{"n_layer": 13, "d_model": 256, "n_experts": 24, "experts_per_token": 1, "d_expert": 320, "d_shared_expert": 0, "activation": "swiglu", "moe_layers": [1, 2, 3, 4, 5, 6, 7, 8, 9, 10, 11, 12], "router_score": "softmax", "normalize_top_k": false, "routed_scale": 4.9, "balance_loss": 0.00293, "balance_bias": false, "router_z_loss": 0.001, "init_std_router": 0.0104, "lr_router": 0.000368, "n_head": 4, "n_kv_head": 4, "head_dim": 64, "vocab_size": 15849, "norm": "rmsnorm", "norm_place": "pre", "norm_eps": 1e-05, "positions": "rope", "rope_base": 10000.0, "rope_fraction": 1.0, "qk_norm": false, "attn_scale": 0.125, "tie_embeddings": false, "parallel_block": false, "init": "normal", "init_std_qkv": 0.0496, "init_std_o": 0.00972, "init_std_up": 0.0496, "init_std_down": 0.00972, "optimizer": "muon_variant", "lr": 0.0115, "lr_mult_qkv": 0.5, "lr_head": 0.00723, "grad_clip": 0.5, "warmup_steps": 200, "schedule": "wsd", "decay_fraction": 0.872, "decay_shape": "linear", "final_lr_fraction": 0.05, "batch_tokens": 131072, "seq_len": 256, "doc_mask": true, "train_tokens": 672200000, "steps": 5129, "dataset": "wikipedia_en"}
Below are experts of layer 10 (counted from 0) of a mixture-of-experts language model. Rows are named router (the router's row for the expert), gate (a neuron's input weights, with its number), up (a neuron's input weights, with its number) and show model dimensions 0-255. Each number is 128 + 24 x the weight over its row's rms, rounded and kept within 0 to 255. Numbers have three digits each.
Before each expert's rows: "mostly gets" lists some tokens that are sent to it at least half of the time. This comes from a sample of Wikipedia text that the model never trained on.

# expert 1
mostly gets: " com", " Arch", " Mon", " bas", " gen", " Com"
router:138107128077095159114148192118141162112149152150137099110136174125143099140121098116151132122103147116125097115100124082136124144127103159109162135140115112121174117112140135101111177126160130117145146117162101138152121132144177127143140173133116115076101132142155056108133174082145128109096100158113112112152121157116105126138148146177138167161122135113105145131101101136129104111116159093114151122095130155141090129136106093137148096107087130106148155158144106121122151134155142099167128098167123136089165141103147167120103118093175121156118085146137112111084104160144150105104118109131099112100091117113159148135138153084104147115159135131128120150161124135109115170100116124122132132078108108111110156106115148144089083104140153153128082159155131123119113127162135
gate1:168115130121133104173116154106162169145142154125104120109132111120153129157107177146127081140110076114134078147137128113117119093117129135136135092106108146123133141104170117096095116131124161085126120133139132122165153134166094106137118102157122128165096135135102145116110074118089130116123131178121128075138166190064118101138126114151142165158124096097106106118130120138140149137147143095129124110114138132131166123155126098120116106136114107156146147152125055137126149168125166079129120097149115144137137144143105144100158104139131168115109191109106118133157161142136118124120155147132144104118146132157130133077118117177138138140159125153107173119111113120177131121154122113116140117109122128169125145121136165132159140178140127170100160126131118147164062104151092
up1:136161095180123148148114125075156117085089122164096128121078105114085117148141143162156122181125148092156153104126124121109125119118184146138118129107119131127096148116130071144130152116130144080108073138137173116148119130133116098134143153143152119157156157095123160137102107152151123148103139084126126150128147132110121171100092127101114098156139084107130168080139127131107134126096126155098121116111131083141147155078055138140075179115166107108113134107160159120154145134119107098059094099118133115144132127114139128128140124082093146142108120112122126149118107129122130144102124126077110107106136103076133129110153152085113118128148138110168136131134113147147117121137152125107150133108126153137124147117124147135140130108125127128126070114154167145127147117145073

# expert 2
mostly gets: " that the", " These", " of these", " these", " This", "ed that the"
router:142099131106106155107161113115166160121146117104143113095137141137086081084131121120117119108151104104101120133111096077111115145167105144106164154098090119145183146118128131106134151117157086137117158077148102148143111097160166108139114157132110112127101112166136111115172140135142115108091174155119133122149103176101124117136134142136135137122132131160094146129119119112094102139122138132125152161121106128124101094104080105124133100092110126121138160161162132086127155125161176099182108081146138137109168125104140137135130174092190099127091144153149112112108146145110115113112119117144124114091119097101130122131152151112112103130148104155162111149135110104108181130109118163098089112100127078128102154129129147165099085154110104138124110129147137101135184118135164
gate0:141152162104130134103139119150146098160146125134131118157123099129136111077125135122181159121066176121127117117115126129095121103123153143137134141142106158121144166114096147156175117108141114112074160139142112099108120132112167122111108174138121148117085133132072127144131146123164135132130079119161143139140135133146089116110140136160089140143157130173095131139100105116090125152089171114130155168150112141098123101100160213136139136130130119121126168115157141132184149142138116093105151093121152107162101087107123128141157157155142135169145147116135075148129154081128160138139138147153145131155125097090100155130141114119125097096151145134101123136140144090135102136096151116151169129152153131147175099126153116119110079127118080142111134130125124172131111098124174
up0:173128109138119139157139120139145133148137105123134109098113131106157118133093123072107133133171119142149106114117185112138169189142153100147115080117127120175113093150093109170066141130095117120127143131137151150091135112114099096166113116127145076135136109125106116096130141138135133121111128129160129109100155094164159134098143121145191118122133130101125117171148116138170124124132156086161129122128125089142130144147114121175124148162113118140152141118092161117095103117117078127150123128118140166130107142146108136127087122148114167143160124111139134087126156129116096089171118148140105107179109130099158064108156167140158142141124143121139117175191155148139142120114109132092163153116090177113114157131098127125145099142139105115090111097083133132134150125148115

# expert 12
mostly gets: "\n", "\n\n", " JP", "|---|---|---|---", "- •", " MP"
router:161107101114114167082132184132111134091152130107135101096153154149084115136116102127140111116177136111115119084118120107113131133158147153143152111094117111152178120094133124089130157170158083096136151128139109138126099113158137081133153169165075140097103124159159131088117128123151082125106146148150124092141134162124122093136169127157128124142136121131113156142134150108103115139128140115143137121087101114142147078079114115169145113122097113123144172122148155087112130123161163127162133128131143165113163109106149165125160136086152131163102136137132129101120113118091095109131119105116122133115097107120132143102188131125134151141125091169156087145155066139072119121108118161117126111123095121147122135093116181160125096137101098120131099153172140108115114118123137
gate7:141147113132134128138148177111147138146121096118134104084105149169120112115105131124162119165160169110113163085102109183130087124110108126120161126160089150138099145113118133133133114175112168123126075123089100118134134147093111157097129140123134153104121085123147118163164145109150090101104096121099144133163117139107130112118099100077130116148154154158099108115155117126093101109117126123128057125122148091142160138123112105178121196089139131138096113132182081137122087173186124130131124114128103121131129119142125142093114090130104120137102130173096102157103129087091107103146116130180122109118084122141111106141107108114093120116137131089114113129124150097116123112159125115127149117125127154119106128113106111137142126136090150182134170130114118092103131157098114
up7:128128091130098139141141145077149121090110138142129122108139137178112132198131156122077099142157086131138137142147154157112160192082097134130121144125108113140110132140106171130138163156150126142132165081137079125140135121126104150098132112140122139115180126109135148162131109098088177130130157135123137146125122170074108079139134114132124113151088163123115117087141114136130174174139134124149109152135143123125116128124117165133100121144140160101098121109133144057160120141099141159117125154120123124111107121111126158162119163172117137114082175163124188145070127149165105142134153132103104125125121124148175103126116091133118151147126112144102130138104109162132180141142115128117083147126107117122168135114143111143156136087128098171145163147113130122119159132128153